Below are experts of layer 6 (counted from 0) of a mixture-of-experts language model. Rows are named router (the router's row for the expert), gate (a neuron's input weights, with its number), up (a neuron's input weights, with its number) and show model dimensions 0-95. Each number is 128 + 24 x the weight over its row's rms, rounded and kept within 0 to 255. Numbers have three digits each.
Before each expert's rows: a language model's description of what the expert responds to. This comes from a sample of Wikipedia text that the model never trained on.

# expert 39
Description: Opening capitalized word pieces
router:104168154093119126164194133143125138167093166141129129163175107118128138096137101091121131139101133098125145127122157177174109149132129098100139120120124140105173099144126119120116142137193108125164131092166130137125138135163135123151082151130128115132141104129116169143131144145092146143
gate0:127108078116127138114128122156128147097115103129117132146141126132118180142139089131164133143099151134159103096110106112103111143083137123102186095119148140107170085155088117128100126115194089132130149139193107096116125138151138141134132101156141109109119109091130150106146120099140132153
up0:139124115141142134123125106151124124129124148122098124127169120092111156124164094135147105124101163120160099116097111104100116162095123099113190093079144127130183094142100101102092140113154083114138114122169093087121132153169149147131111118147147122117101124077112153117163143114139136139
gate1:114177176075120147100152127114124124155146130100083154084114126166151120086142131091159138118169086103093161101163123145139104095122125142127146168091112162137128115122120147128122084145160147116130114143152144147155115126145124112122148118146132138101093126145087096159114150149134091120
up1:091115134153094179105162143116121148147158150095122133153145113161137157118179151143114151148106098115141147103146096112134159141151153128124144109118121144140154171127103152153144116129151128122148065142119160109124111104180118116169139111125083078142113144111106150110162093171138132131
gate2:108138136124124115151118113120104120111117133116124157121115135089130130116071107134167127106138097101141152090096140157121100133140141111108140131130112089117104075129166091069142144168142101109159126133131157181153121127170132075151113111112124166104103161144091178119136141129132093113
up2:117134126160113119131102126127132115118126129089128134121118123096114131119081118149162120130153085099121155097109123113133113136143150142075154144100099098125113108141156117075148136132130108094177111139170150200151121147187126095138124099115111172115111131181088139109127118120147093137
gate3:126169194130139118147131111087154110130076193134120132132193141162120172108107133121152155087144151096162134086137133145131167137153138121103134152180120116125153090081137139149116108126153108123174130129128125096123119116114117101145128118121139142163103133152134130132142146146134127151
up3:124076115101131137159114127142109138090155110088096061138067115116160118140168133153118093136106118166133107158096153144121120091095151102157127102129126136135137124138135170117105158115128160179130112127115152117138096101180145155133118113114141122126163149109104107101159116147143116135
gate4:066157155125141125133137084124115128131109118153108167127157108126129124130153190095152128177114113142115131136076128155100130098150060091125110156150118088118094125151163106131133134165119132102113120108146126096108148132145137125134144155156083140082134159129150129103136157113104125121
up4:105164106142142124164136117106151110148080120127115167142142136105132148149099169111137158167145099130142129150115140187112139132133094103159091138129108133133125118116145106156160131144128138073091143079130114091122105119107140111148124113105088099089133114145131180110181110121117137084
gate5:162141126119135146133138183112125134158119150101163124136151076111087120117170150117133126081114134152098175091142116131124128142154124114143123127107127093132096101152140132140104161129127132099133179098100104132121069132096154095143073076083117147146117146130142135093135129133105128142
up5:140132100124125167154121146103146144170100175100157155117163118085099121128163124094111146110139138120120150085133129152156125137171119120112124124115120098144104132107129146148144157126111155119141213097108095094147114109125148083157086077094139124155115124148134141116140117153107117137
gate6:121118132071118118154167100169138085119106173163116136104160117112100109113089153099149143135164134125161154089109133126108096138111104146145151108156125152138102093168083116120127120099118118109169098121105100126091135124161101121109109116135129151173103085103127127123157103104105115128
up6:121138148069146114150162106158146080116107154182132151104160125110104139109080162130154139144146118132149134098116112119130105131122091126114167127139136126124102079168109105110115108113094110114173134098094094110086126138137114136121121096117135136148092066114134142139131108094100130152
gate7:132127140133158114131103080140146162089102077160106173111105106123149115105151069117119124095127112132122143121071125117113130176104111124137178122123104113120169069173111132089169119084137113121153123135161117123133131126143142141097115153151127119149092116156120121128149116126101109136
up7:138106141115168133120098083130148179092098088157097174121086116112138110110151090119118112090132120129127151136071130124105123153113102135139166129117111131129164075177106127092149123094129102139140104123156134107119140112146147134105110164153107113148097112180126127141134124133088110112
gate8:113153083169103125132129144158127106119111149131084163143144135095128154113078126159125142166130171099160141127102119153143131121104071130120134119130143100085170113136108136115129107158180103097171144127151105103110133116157128122149150162092135167114099135109125180115133132150115128099
up8:068132136117122150127160126099079089099124132140162131136143085107115069147127191109132127137130132041116119148163111164144105132079137115125124127145132134112136133114130139119176137139113100152144134133127099149126136096102122104105118160137121155123119125153138100165130172129127152145
gate9:104092114125110105162157076086131118103114105191116113132116162129120111119096136121137084147137150082143100124148099164150126124113107132110182133116147116125131113152143118082110151125130150118198143099143102163119128122159144166151131123103093110143125102135088144138119117130141106165
up9:147149125122138149089087163165129170137133149082144130107144099119125153154145115136131165096126113143103131116108158091113140141123148135131088127131112141117107125089125124190164115130131110136063133179123169102155122137106107083123119144166147144089124165120169089130131137130121149105
gate10:088123103109107141146111162164091146143116140098092110112123099138153149132126130141131165113098168148176112142122129111146081144125132177094153120147129089066129105152094132087106122128152087127161131147160096124152153165134124123103099139111117129144158094102122088130101155128132125112
up10:170134147123165101114145096108147086125153111140146125120128165107102116114137131117146082134146076107122160110117114122081163163102119078170138112097106142174125160109147111147126108120102166126100105147104139122104092089115138133148131118146142129103095163129127182093168121146134117138
gate11:112157133128071151109190096114108127112100139135124162118137080145159103102110147103094178124138108145132134125089145146116110118103085107164122137143115107130137110115099136131128122168143134118147099134178193129147106167144160131122092153123143095120150129135122147121157129165132161099
up11:104119090119090138131120105167100149147117149148125157109100081122123137118086118110103177115149101124118165095127173067122105091158115119162175151142139135109113116138116102109110096171132112111132122118132142120121128092150102134098135168125162085137125085138132133171106151156129115124
gate12:127077176090100132120142121170120149141087174117107114145114096110123179116143098106113141116100126127118180190139112144144114151111126108119163144107130122136141125123124083132149122126118118113123129167150142188119173149120107110143141136144136120073131101103128143148147154155104172124
up12:163123126149163125175079126134107120147176102123138133151161135126158074127126176171132129125162124121177127108110150122121168118110083130107117143141102134139117110118137158121088108144167140135102149113096120120131103124165164115090130143087115120135138151148136118151111149141175084092
gate13:124115097060072158173130133124153090127125138107102139141126087163143128110136160119124087121098151135162132125151140128137170153112136081127111124158138130111176135122142104097126098144099112124110166129088161172106158094116113105137127139122142147067151142138118121133133148113135132164
up13:129144148200181107073127117131118151135145113147164100117133172092107131130118098142126158147147118125091126146106110138131085098129124189119145147098120133145076150138113142150139146116146135129148097122168116080138093166134139143110148117128102119191110124107145148132121124144124130114
gate14:117162122159116132138156146175100154162108153146121142112133149131158146141106145122116189088118138105130127084101118103142121176108124127114089152153164084101152097132095148104127151144118090107168090146136084107132119130140151119133095155142099160153143101089126137137155138160155141140
up14:141145116127117140179116135112135182144156126110099109155092138137111150137141133147107164137099123158148090143148149132074126134096136155078086126164156147133150149086092119136120116136143144160119140080138140097156133108123078169113091159159112107104140116111139128104084109126140144148
gate15:130124136110161159098094144126104138103124127111136136146114115114107154170122104159104045148152180111146163142120159139168155138114146124121136073110125145103189099150169155134139145120127169102120097121114143101148091106140159111116130139114124125113111111133100142123126180124138133108
up15:120127112150095091148174117122147130163119120150129113109138138140155099093140132122149207109102079165112090134139090111098109120113125113131121167142114127147059140109092100123123107130127076151143152121140103165119149157095080157144138109152127143135137140123123135132102098118120125155
gate16:154123140116162153082117110116173105145075127152122163100155141118075149109129080118147121119109136067180118140099130154110116116100145135129102104148123119124172104143095137062132132133152119108137133146132120109160136114143134107116104086158168140104113107111114163134145107127110141107
up16:149124139126166150086128110136168111145079123154116152106140128109077147103128087115142130113115130069190128117109137150105127117095160138132102112145122129118171108146092132062128132135153105102129134158135107105166144100141133109103114098170183133113122110108119157141138100127121130104
gate17:066131145178124129102098124096097128115103129152140144121153136147113096150182103130112145129141149086124099111160138140158117187119119120130112133137133083080155152143108119123189108094143129123137122142140121122115099107120153126122132146098144159149090112106116138144192143131137123171
up17:203136113103121144120133171164160130152159094110139108135123125098149149092074160134138094106114138164124157109102113127108149093116151148109122149132109157166119109092140147119097143165122136130152123105130138128130147126166117157133143080187144125124155174145142130125089126126135149099
gate18:100117109095109139136139134118147141154122157083157173117160112125156123083089143130091111135107144110158113123143126162143151162148138134117139140144082123105137158159130070071099149109162116106152122107156169100147101115128110102149141127106137145106181149087132111137133154131135091130
up18:156136137169136117109116133145108136092125112173091073139105134134090137173155107127167141112154113154104151134116127082118099079110095127125121117122164140136135099098121189173142112145092134144116131150125097150106141141137137150099122125164114113135063102163131141124108100127112151131
gate19:114101113136142137112176126059098092138084122194142113110150151094147128102129146107115109099119131121085153135149097131140138157160129135139166124095116097169120121118112129126157101130090105093118124125126133125113112131118124125089109154098178121178106142126152116163175121142110137134
up19:125074109117126102118173131100093118125080115169163123119138119093142124123117145097121123122138116102102167108164108116159158110173117142168143166080126152168115129121103128143147112130121121100084124124142129117131161121111063132101090154115128139134138119133176158157146099108096115127
gate20:131140126127127096136137152147094115137134154125115137060133117140148117097160142118142135130102152069086149130092138140140151166166153136144154132121107088133147122119143128076120126113131084112107109097120114175144120127143153124139107197082091150132148189115140128108118157125144139138
up20:101147142125098112123122187172085148090127163088150153086100103119157121108145166145096136151107163129099142125104139131124145159142160120120114165103101107106141140113148100096086150121162116110162138124139126125162107143135151131114135166102112162131147151135176132103115179117127154139
gate21:159137099070131120145121104135119124127135131126124098126174164114159135130051131100171142139106130086134179147114117123130093109162127103134133066160126143142157119154146129135148091127110153095117105102097155106112115123112089117130124132111102136140097088098123109136169123154129100131
up21:130110135187156116096119142102154126143154130123164179138115133143086133117190151133118127132109126140122070116124149134094154134088113134121150179096132118115112145105120115099101171109130117118093175119126124140143112173140150159139143156110145124111172170163140154108119134098120145157
gate22:101165129111105118177120127106163106183142141118119192122139113160139125096155092120127145126119127096146088125114093177158138126150111091124162132147105130176129188155115174106153103120116098130139129079131093129107093124115131142099114139092141116110130140147121140133141147130113100132
up22:163101133142127113084131137120085150085151118156136080140082141117108150170097173150119098136128146167111156137139149069097136134114147174127114150102140102081133059098132090149112150122153153138120130161132167128143137133134128133129145129171129124139108113103127111113116110120148127128
gate23:183142142139104149136145129148133100150124125155163134121158094132143132111078119152098098066111152124151120119068127140136096116087131132147117157153109128096161089116133153139122128123187123160142126111136091140140112174147161095153139126108118162163154157091112123148128147133138113148
up23:152128125102150118115080123098124140091132128066122126121130113123092102096143138147136137138125132115112106148119118161125133091108140113103126151127135106180126134130139138118081157116091100099130124166088155121138162158071091178123164148135122164091101105171154090115145120128145129096
gate24:117174182121132156167154146154104173147147151152105146171167157127097125091128110144084159118140131112135089083135118114144106118147118121127103142092148123094145112132123125081126114147157123106155164108112079141143093139134144140121128118141133117098106146095121119097165168145112113094
up24:116150158119138148150148160149111170131123145133115129187148144089099117092090107147100149105143156114124098076174125135120136133128102119124104130110152146087150133129128129093124121144149113109161165114096084162146102133146151114128109125138141098101119166114115147086184163112126093096
gate25:084140156106146156152134098126126093149125142119103158121144095146144146105107099131125083118146078075150107118113150138103131105115104106148153117139108152160107111151151152093102107141134117126103096152066135164156107072116155122166110148130119091078133157096130133109119126120122136132
up25:106133147096150153149134108115114076153115146110113153123158095149156138087118089143127078125165085091153120125100174138089122097116104113154146114155101137149115105148139158097106103138136136123101116145073132138148101072127142138181107139131135094093135153088123128121119121121128121130
gate26:123146134145122122129182110122120181133101131119077138125117125126146132109143147125111171084140171131110127128109153128206116142149120129139140153150147117104119142103120127083141183147154110085134138113145099104162103155136167071116122094121127124132125120104108196150129120130119137144
up26:125157139145116128148161118135099142116098123105082131134124112114139132119151130118119171097133152145141100122095145126201124159139131154137182125170137114089130154144135132099128175136143099098143133115160092088182108155117162093105120097117131134158126095106105185138120118120127148151
gate27:118138138137155116103067115127111116111116146120124123126160098109137140076086083134117130107138119148120112117136143176165143143159096152131155111161157159123135160106103117114156160127143161126195122105146111159133076116141080155132110142132154122146079106110125139091161143152117119126
up27:143101120118126125143160141137137132139141101133143136133091172132105123163152173137153104140092151127155133142117138090105130096108171097119117143085099127131097085151156149107104094115108101114072137133106156082118155136106176111135155120106100128126178145127132119177095116093137152145
gate28:142117116143151125163169138148118146132117126120126165114098124118133109118152131133139133098106067113152110110138137111159135161127136097139156134162107085126125096152156120086126148135103123139096133098096107134152118100090163125107133160111213142118108125126098160119130128165127167062
up28:129126132138140128170169138141117148136116131105110155123111120112133118110139119133135122107086066131168108114147124115146145158121126104126150127172114104121133103143161123076113153149096118139099131107097122126139119099092172124097136163109196136123094119117101170121112139147129185061
gate29:147124121150123134099176103162077111161138155129123103150135130103098152092120088104134157164124149137128122126095142124161133114121079136137149124080123177120143071138112115160181140130140137092111149096150102161108106149167142105140082134087140137153122117131126157113103105121123113135
up29:126129139141125144100150115165089096140131168153112112132129139093085140086119081091149159149131152135119119135098136099159131101127077127133167134095129171111140068133096114141168134134151132085116124110145097169081120136182123114118095143111143150161099120144146149128116119119130125131
gate30:174148107154129161141134104112118119139090124154098126144157092108142121093134149119101118136150131143120180143124139124156148139154088155144194122098124158138109124183113084140151129153133114117160187139164119110124164128142173115130085152104103154106082135119139117149108124131124119129
up30:174154134138126154134130096096116123136090103146107091142177094080145126106130145094106125123154128143118156131114143135142155132160089133144183130113124180111093115169126105156142119141133140116163180121169141096137169140172179112122079123121107135122110135107148121133113102123117127135
gate31:131168158096143170104119080148123135134124128126114129112127105103137146107176116121132126134142090115188132125121144073146133120100153120130138116108102135113143092141108113116135098125137115121099123106133089115128148103171124159092088148118154157172078116074114125095144131137102174090
up31:134156162099155173108107089139139143121120124141132126096116122114135144119180099126117120136121101113185117132126159051142149120101150116127131118105083135105144092138130120117135096117125130119090130106142090120136159122151121165081102125120141154167081132083116108106138107123110174094

# expert 63
Description: Verbs and verb endings
router:090143141109086079134134159131167164134093140131122086144134123106102157091148104122129094144107118127109134156110143143143121129105154129100145105127095141128149123144137151151088163098153118092146126099137123202110170144130087129140103129154143114117141117107122176137115160177106158144
gate0:143129140101101157130110095094143145144132100163109090165110161098129149112094114110121115149115156072127116142112157143122145085140151156153162086142098175125146153150058134135106120091118121107154151130138149125132165115126161115128107114113123158128152140119143172129154150093125097158
up0:101141103136170069139089172184134144123114116096122155129148084163126111167160116148128128153134134144094099122109100132117149128131115137111086136123143102109114114134180121107131171158150144164122128086117106136123101165143102096141139102139129122136110140138128095118079147126137145072
gate1:128160131111150075141127157098165152133100121132121101134135166118162088110161151118115124115118149166114141183077122094144110145165064125123136123111107136111115089115115136148077117121138089101129127167126164148117152123137124133140159114086143143167095161138139140137125143149098156124
up1:117104089139114162136149120173108085133126100126109150099115115150095173117091112100114128133127103092149114066175123150115123111108205135103126141114127157159129174152123110109167166117129148148119137106140063112124129106124117128116141146155127132094153107154119122114114129133141103135
gate2:080099106088134122137132126113124146142117104138108108131149133078101123146149128109112134115059130125154165093114155098142148104129145111109140132172160139150097148129122138113087188139092139145151138122107086166079155151124064148159114154127137112134128114129137154104138094134127144113
up2:080092121090128132138136159092129152142132103132108126130166138096113141140151113125103137118057116122148152093121160108143154123121140103097152138169148138153111147141111131133089169149085134143154136123110073173101153146136083156164112149144129115143123107104138175101141091120140143126
gate3:138116107167098127157099124113097131134143078117135071143138118088168095097147113112196148132130135145118140112071131134154148120104110099073128128153134091124161162118125162093128132133128108112127120124134135137093133120077114106125122161126131090168159142099125120099121159110140121107
up3:139128117170125126162110112114092128067137088144139084127069132139162120088118120169143122161101137131122171156123150133149079138076138123106145084137094093126160142150130120132138135195131126142109129153104149180112142148117109120144144150147130148119121118116125142136137134086119135151
gate4:083106064114132082143144102158110144138151128053084148142115110125081123141155147141130149166153122143116155131086158071141093143091152154123126102119134173123130157130129122142122123146138130095116142141122139131138158128145124145146111106101138147169115114132120095164142126171143121127
up4:078109073109137079143141106144122139142142120054079135136120116128072114133141144150140138170172116150107129113080169093146100129086150151123152102122134154123127158142116136155112125125138129095129131133126136134139152120136119147145116122111143146196112123145127097166123123170142133130
gate5:157137120131106098122124157102128140187119141158120145115119117149107143121169141119121109132134102132152122150141141138145147096176100193181130126108116116167169148158123206107106115098179100164137122164166117162122155102117125132119108114099099120125141126120128115124135095134146122116
up5:125148140165107096114151103115154129146122182130155101146117103151133107143098148121153222137153096156098107104117114117108130122147125150122115162113169174132144134115117123130072125139165111130117153106144146124094119127137167106152153120138168123108142134123125160145121103076101110109
gate6:158181139161140124152145140148151153108111101121079120109129175097133144121122162130124130135095122120159091112135130137162094143121142188160100075135126104152117103194141129113143139128190156099091119105146143160125165121102155112136095152126118137143110099122145135137119135124108110127
up6:147170155118157098176134156151154150135135135104046166124123122114157102149115174139139158125089083123141085152133137141104111169138079155107108124148101136140125114113155134152125150129123145133073122094143129136145140143112122121128149163112083104143157111130091128130132109146103129138
gate7:142127104097123087134124128095135153094121093131118129134125109119113124119110121091121150103143126069118132094162123109179151149118143138135101196111165135124110132154128169106152170136147100088107138115166202114101144150118127129125138126084091139159152148109127135155150156133103127118
up7:146110099147120086093129104073121169092114105126101135162136120138108103125089075103167146140116126104053128149161109148146139165127118132140142161128139129148129137110112142089157186115169101148116129139143158112138106138120127138120086142100126144099148123160134151143137168141120125146
gate8:147137137126060126100149137156119133139064139115116152113141122135148137152129210122147088129118140165092118149125098128114131146130161129133143134121122113094131093126099110097132110123138066126108131123106134186106136110117119139159099114121165083133149116135117162142094160092133108129
up8:108125115109211131159107139106126134132205118138150127149133121129119118099126045134102139112131084091160125107122165128151115128138091127133141122149109118182140140118157141140123137135145192125141134141149104092133126128138137125121150153135089184124119131108127101122135112133115144135
gate9:102110124127095132125091109130103121145119110095087131112113125198123125090117134126130158155111149134184188145093137157148079102110138154099144088131105099119119058127112175105103098177102118106139125127129156138117155131112137142119134125145122138132120140150133137134151140151098154125
up9:159135142107161121141169139123155123116151163160169120119130112082121100187150125122140094117168116132093090116169115109104148147130132096166098172129124164149166177116156085138155150098156146149115134128129124121151109132158134093131095117124152110108144107118120101139105097102147106116
gate10:129126138121123114142111117092117141124141144073098122158091128134094155137126163129136128123147153145100103142119147170129125141120086142100137125067115133166149111161114147139122130154132147119180154117100103210150162182145106131108109123164150172119125143167124164126139110126119123150
up10:122115125154131113094131127145139129125107119187142118120148122123143130100130105134133121153135096142177129131126090102128107108133158128151126143195140141107118135110144105158130108110115097116081116150149153073133105073120145133166133108112121063129125133072144073135105139093132123084
gate11:152166154067144113097148137138105091160100145128112123139115156128157136087109090130142124088143149139136151142113160115117140139104094175114132159147130105153089134146134124148133141099104183148127108168113150126134113157136164126101138114164150132153089151129115119140136112177094163087
up11:117088102192121143175124129129155181110147104126144140125133093140103137175145171134123119165107105125134103081148118132145100133146165101134108099117123128113170132118127131100122120152150089118127150080127117114129137091124087108137131137106123106091165104125138138125114142077159095169
gate12:113160131132141126138128138107143110094132187126183097116125163091095135107116129104148134104102167138160149078149180081112134136130143105138164154155140173147151148129140139146126147110147125111094153137107109158115157090131137129096116109172143102145107098129097129083121146156122104119
up12:133095132140110145127135130158119146164130076140081158147143113163177125158134121151113139156156101120089109185110073166140133138128115145112101099111118094083113106113128119109121124147109109130155100106158144107145099160125139115156148140093120148118154167114159136166138121088153163133
gate13:108136137111101110143135159149115135125132101105097120149107122107113132168139113121157096125128071145129122110068173108076116117142109104088180124114165196136143086138102104129109114129097126137118112118155143152107169098094132152134114138115133098124129121094093111126123137154108091155
up13:164141171202134123138107144127110118123124156113149140103129141159150168143152119142117132108151162134164116157157109148154111118104148124134062134126137076148135105154136105105138126109160086123134096105122170124136093141152114137147113126129133111104106131120136123089139139054165150109
gate14:124168114127126102086120158109157137125151088121120127135125128111143125071111136086138104123126154172152108115167089147123112098149116087137160132099121112174183114149136158115085105132141087129126128134129169137131151121153111120111146142132117156142176158122115161098125142143140064153
up14:144168112142107144124129153111128139112117096177123122140143138095145124097119147110143168132100138127162103115122130151110108099116115119117145133128121103141175145168142115143102115090116117104134076139134140118070142131136119107152164149172065166123180140110141149098124135102136073174
gate15:156164125142155129128087159115134114146105127120079125123100129120128141091146117138118119106094072129124106117110176158101108072130143113120111099130149125151129125158110142165144091159144163163119159088158130144140148145145143141136171116136089135174152131084158120114132140143071109125
up15:112116132130133123144195112138131126109141113124152158139141116130112120159110146134157151140183150157107116165145075098166149160126112140121156162134118119104127126127147131113107178103097103082131080154120142097113117146098150141115091125116162128091076132157086145132094131132169136119
gate16:168144107176107070115116140097118103133129151102179151090130092122116146115143136153113156135151103132112113102150113148093155184130145126124174149132157137152103159145144106083140132139141154121133083069111108163099164117109155153121122123163139114155110126119124138113150097136124141119
up16:140117144129143121132135070145110109145141109134169141161128112144143109152132139136126089115135120136155164130144088129075110127132087144165106128127117093154145082136132126145136091100131135145148148174100127071133096174149141134114170107117116117131161130072166100135086094099112116123
gate17:100149135119083116127135153120152164130134132124116144144122124150133101140164156152098146150132137144116109128133116152162182121163200153146140092142138144157167140115120171094179144141120127097116149153074118141128176133123123094125126126153101178127154146108114093135081135112101134128
up17:122115129128127146135130107126095093149128123139128086117124113121130151115094117100162091091131150089140141131117150109095071140101055104112145169113135113103107129134122093139071104119115140155141131109157116122136089093122129156143128095093170066124101117160147139127166131141143147117
gate18:150114166109120154161124160111124122138141153117143093117159141157124203123152156119150071140109143099147127158108141101106120130089120143143183132143116151113187089140110128145155111125129114084129151149112127178111129115117138130086101133164118120147118088130125121159156112115166125139
up18:102118104141131079083113105126131138122088118112132151130102141131140066129110135145082165125149114160136113105131132159137136152173135098152072111140134112163057145117136127122099134115154131182093116102112103101162113127120117138158147141089126125098151160125132122097120127122093159141
gate19:129105137087145130143149118121124134082130162155125096138131131143073108120148136135153126147113126056117111123107091126165157133138119102126091131101110124170078148128162154170097174125101112138125133106093170172153132120155127109119140140161148180128099107136130102155125092133126130128
up19:134147135166113113108107141145128120161131118100148171119141113107178145139108133121105154111131127197148138134152160138098099125125133138112154148154148127070174104130102099100170086128160146115129125137149085070083125144116129142146132107104121068125165140119114141108135156126126132141
gate20:115131163211114124104096164122115107141107123118103108103142122094115135118197133139127160129110128106115137120181143099135169109121101137129128148113166079135119101133114154151147146072137123143140122148138135156121138077123120142133126080139129148160107127123146148114081110123153156105
up20:102145131148107138127156190113129155129113114139114135101125134152128139068109094123135123127123111142131134147125117116113115173068113124122143107131085169113182154121144127109109142145150125077109101145129151179127118140124085098178128105131108118095149138148128120064164118156105137137
gate21:125076137106163117104121193103138132117143180115125072149126143085098128129126076140111142114188119102136105109176111111131144106126091083107130139093153118129108160117102144130113134079106103133122152140114117098116118094114123161129103092132098135165129140121124141124125117152149134133
up21:166138097191153143157102095141112114139109078144131121138113091137134134107145174107126122132061123139124112162097099121129084138138134142159090116163090138111163115168153082124156136150161157153141121128151123115112139133116128119119126161116140140135085129142084139108147157100131103105
gate22:116091153101136143136145163161123129119106130081131160150137112147108166125131112117161115120157140169174138107131161108133122088114148175167126122161171116137104125113129169188093136118147133147100107131117169135093127118128100114129114108140127152138135142110086118148094121192164142120
up22:137123095101145090140141114127080111145150091101122115118149089086154123174175142119157179145118140133132131106105118138139138121142111061090108170116124146112104194163158151150145150168115123107128148108122089114132127137142127133126126129126088141121147129112135123147161116080122104104
gate23:143177141134089148121130119148121139132157151129177129117144122098146148093106124121137095152134113082081155128135162156135117154122106100130188099097126140086128134099163116124089166099151105154156155120151098135088114114097070119114097127146125128084146101110130141138110125140146148123
up23:107129152124136155088111151204078089102139115112093114126131131110138131122105154130143104161128121099128147102154132130124108126110123119125148101114135137123094057146124124168105145091127155117117112120117113087077128113073126124106142155145136140135153114158096124164178137158120137155
gate24:106118107120111139121067125087148114143142155149125168123137104098118150112096146153131110191143156099124169119108145136132115094144136115129180146165119128155125137123112165113130161147152090112094142121124158111143197152146131162120082136172108124155133127114127085132129113095125118145
up24:115116102136108131115072135104151119144149137140116170135132089082121146129106140147125121178133145100121160086118135140132112090133149114124177157181098120169105135131127157095137160137160080128125134117116144100136189146138110157113082153152099128166158137125115091125139114103133128148
gate25:133095142142133088134130135114128101156127124175128112105090165111086156104151125127127122131085128059155142128117146134112121177128092136114118141105089128162100105141105135129125177160113106118082129105092145157091126148115115127124096136103099129143132127168082080126108111160128149107
up25:145099144129130080139125125106126093163115132184125110108098168112076146117158133137131122136085126063146130143099127137123111174133100136106123142114101136163101098144103142127120169167107114116082126115115149149085131154130113131118109143095115129155124131153095080138104113170126163109
gate26:121095151111107127141093124128122152155143118107105118132152149182143129126141121139108053102094137130109130106122163121101120109137111121140145106155122112120119114145120129110151111108148167164142125130062055141101181102130148125112111096138095134176120098123129131125092128150095107160
up26:143127153104124089145146165181123099131161102105164154093133137113131121125120153085159146158137128123156109100139107137123158167140139085126085148099153123122113088127151154122152160139150102144098114173170148099129066128133118096135131133117143133129118160147094090087119143124114110101
gate27:129102120112112126116159116104169139132132156115117115098121123128117139087174113092117148126082147112086133153079138120124151084102152140138125123110156110140145113115102148138135141133132154142091074146139118150111072135156122142070110159107164090133113133132141133164145170192138132126
up27:138168159132118137119091106161101132130123110140115135117136124118175139184071117137138107106176080128140114108158137116129132156181073101138114125115136125095160116171144100122121145127136115107133187117138130122123157143103133154176139086144091179124141129137118103103106118119122114123
gate28:132125119164112130104127151101169124133158132113116097091110165111156158120137121100148099124093095139147154098091163151131106128098151127107129140121095099160114107112110128132137110096118152108114122152107185173103144139156150151146132063172089117180111118091111122113113161133133123136
up28:105117135127122137122132141145196176093148131100082106140077146109104130119151113106171091106120085136116129129055145142158114128139140150110102100092116120145088111099136122125092156096093169132136117150110155153097151140137126131132138105123122132181144149127132144113107141144128159122
gate29:160145129067119138127120153121150141124100153116129153130117173141121144137146149126071076116160162090106106131134122143129136117146133131140102098134133143141170142125139112112143096114147142081131122097079064107165094181104127147113102115108097130141091125107153098158132110130119160137
up29:158139136056126135114122149126148131122092148123130131146125176122112130129178137147060087108166162103111138150129093148147140107140146139151112101133125138144170152128125125117149083122136147081134135096097069122160111165128131158120116126125072138163113139121142130154109129144122154144
gate30:100150162112125136146100182135146112119129139130147103115127156144118128116134146150099111134146139119091111093111124173110134132135132150152149114180081097138156100081136087121138093126145119160126043118116146132090146102135140098152084096146123150139107153169124137109129153102113130105
up30:104130121130087114122148154145106137144119102069142116110096099164119163159132155094135134120125159120116131122152116117149127131123109110091127131091111107136106118126082137131137165121172156177143131165121094103128097132156102102129134158144150097143113175120169130162122140129209142145
gate31:102156063144123137098115108129176154130118093099100100159106111149116121075171139117119150150129159109122181136147116132109147160104107156130150134088118160130137118101125149144136170095077140122094136101124116142112153119123101112148150100154146160146110142091122141143117103129162165128
up31:123164083139123148088112112130192143125115108091103114144118112145120114098168161113131160167149135130140179131135108141107149163113127150114141141079137163123133125104104140135120157089080141127077126108125132135101152114120125099136158112152155151148117137085121140137121096125169186125